{
  "n_experts": 16,
  "balance_loss": 0.000427,
  "lr": 0.00111,
  "warmup_steps": 489
}
Below are experts of layer 7 (counted from 0) of a mixture-of-experts language model. Rows are named router (the router's row for the expert) and show model dimensions 128-255. Each number is 500 + 50 x the weight over its row's rms, rounded and kept within 0 to 999. Numbers have three digits each.
After each expert's rows: "mostly gets" lists some tokens that are sent to it at least half of the time. This comes from a sample of Wikipedia text that the model never trained on.

# expert 4
router:420505474520430411393555473512411454471459515509561517484624449432440548565543570507526462395558438493478510486385515478508530435510466567468548480613496484607523565480559443403510494601517471490435592428516526498483637459546597574493524497520524441487517468530474552520491519505545627453504508503479464453615490598515442483566433569529462505526528540614461568558627524547567453558502
mostly gets: " on", " with", " for", " from", " as", " between"

# expert 5
router:410497535525522560417498549450395509545440586545610542413538465481460445562512503553532476467423476505575440502367476413591455609476484457543532521529475479589463472572502490449510397482499470571552540463413528465461535412455556568502528499475548498451594541469494572459574512559516581544537509491503470485583396608480556488594433463550468506532520544512497531550531540551431573466555
mostly gets: " and", "),", " including", " &", " called", " include"

# expert 9
router:393522447616458493490497556556444529436462471516469497498592448491536575595476529532526564455503521553589481483426529595560479486519450484619564555594522466594513507492479577408497399518482551505561488489455475532443528490432506521531463494481554478525602389527442557572527536488558492484463515437530434505651555548608478580573451501485527541463546452494528490500564531597506543403530
mostly gets: " its", " his", " this", " two", " their", " three"

# expert 0
router:485563467447519399539518533374512526512440527497506541470503512502537555511526437555508498429504459489501477545433491466650515532547437512535541480538457489593549535521553605495540409519469532495602585498473463510481515497477496579479514494469507506484561405453562557499536521564557519530522497541540429419541555578480485487516436449570424532454495451512538530527589569528425453429575
mostly gets: " other", " University", " people", " government", " world", " women"

# expert 12
router:441499593586555453448431594461461442466455586485531439530521584564529603603530477531497583408384500617463463557481492491486479510533492534574524514586447498544616536598468537471464438546564513461551572476445496487446542543516543556514440491484489473521552426444458548542543490455470440510480491494533456497587494572515496497576461470482485542515470520480511632486565540513480507414497
mostly gets: " 0", " football", " Cup", " Championship", "|---|---|", " (0)"

# expert 11
router:400533551553538490571469563454474520462372469439566453506466599524486545541552444480462554454445536438573489599454467450522423571539459508514535546601487513612535550489465424378518468565498553600544502441400451554445544518472528606490472498513507547430496487579478548528479445484546547480519508565509476455493522602471429593526496505564465487449500530568522540627567519536433492542529
mostly gets: "o", "ley", " George", "na", "da", "ie"

# expert 1
router:423552456491518439502437535415472536473410548501599472435544515486452515479520488525580497444497525537483480549440460459534464517524432443531544443581473407565526555496440533383496391558414558517502569420365415539446527492413572595489476491439575566484526502559539585550532449449611471468578498497541498496520489599474457570542445431538497522508562525566481511591618480500487406510454
mostly gets: "ler", "kar", " Kar", "ov", " Gar", "mann"

# expert 6
router:431504440519552491509527535493464560373361457446559492501590477461525635505533427577489500385471475500507508463427509472541497524532499444517537456549520485562543516562419568499482429584497444471521643458426453586439522534476544539452488495531592398485558455523534573575475549495584553465557478514515468515596552654513485467590537521555530439571476488562478598573511566544527548453496
mostly gets: ").", "\".", " 2004", " where", ".\"", " 2014"

# expert 10
router:462496496535489513557436577466485475503444577510491495429496457461514530523538440482514583407508553479548489531485463476536464541544505504580487449591427517537517549534464472531536359527513498501513566480459452567532528473468573543520456492493481392459486438484512515503553495516660453491591479433486506582601510552460424532583536452556490490468528511437505536484462543508497598417628
mostly gets: " York", "–19", " JPL", "′", "18", "21"

# expert 2
router:434490515530512429478502520494509505509469540545437475534553428487480547495521456555483534417451431587529515516391461535551527490475542472572602499543497508517599539516571484489517466536488527594598528521443451502513551500471529512484485494516479404449593420546479536557518518528658418462543507480510473479663546545543456593613459505572424456467483519602510557545572474570499575438545
mostly gets: " the", " its", " their", " his", "The", " from"

# expert 15
router:447539499540522462544423567455456540389467498509551451470507499607442518607500444525473493458431447393468485571383455471548460499503521378512468486650494465620559455612567444397468458507470540526563463437394379497458524415467509519535501496490464536439567500566430537467585484506538468475481497510494499473504445557516461544540458446507514510419514506503504509538699505560435491625545
mostly gets: " John", " El", " Al", " San", " David", " James"

# expert 14
router:382563455555570520547568548473460557472393560482462466489463538514536543523484388550537565429491496556510558511503474542554543562517436410598430442531466468615573533510506538480520479529458514535561587478424430436438513627460475516515474492525502590456577489528378504558570486520544486491483496524525406492549575509588457537558412508566460549522471478518493617538500483526474501502538
mostly gets: " MPC", " million", " Company", " FM", " were", " children"

# expert 8
router:400475518447463479507509588507455461511407583448566478529532500464450549559492464540516565390441507534511478564495443441481509567493532389528551493460467435661533538539456503379481460588640556503482491509470471514495558504491580546455504488533582439423540458486506577543489462407520514467492473533490490457631512585482491485562538541586484516497505488511550528573585564552545536362539
mostly gets: " not", " it", " would", " they", " also", " well"

# expert 13
router:565520475535543507544557517479474431508520604561574572523511478512521463540558478493562535457468486520549508498474475475589531468510448423614535466541483430546504537504488535409560377540479527551554483422386465550453564564461501506493495488508435467453462381506495585457551485508610494437567478437531519390641544537502480550545455531502485500464418506609523578542522570518385457418528
mostly gets: " un", " water", " \\", " non", " pro", "{"

# expert 3
router:440583547470508436445430552492413561555478591471640573491526478554524572548508456495555577532472360503539547445394477494545479567548453495475507495561460483629547567518566572479489426536475507591490526466470485538492516400471506592509501491532457435463525513496495508503558440535542406504518484500442525512581513554520543541576413629493507402449510501472579550482581534501494480560511
mostly gets: " group", " number", " band", " member", "·", " Best"

# expert 7
router:530552527516533440519416573504441516579456585528519490473463472508457543564491467555520532460418476686470490488397428424529460501507587476557522421586418563574463444568500568439474458506514575579525510500431440527530527533434545555491499496577541478500546483493461545509539522471501530529585495497516429542657365590524506495506472557557453466506492530535520598563562470515521500430589
mostly gets: "|---|---|", "Personal", " ==", " Succeed", " MF", " medalist"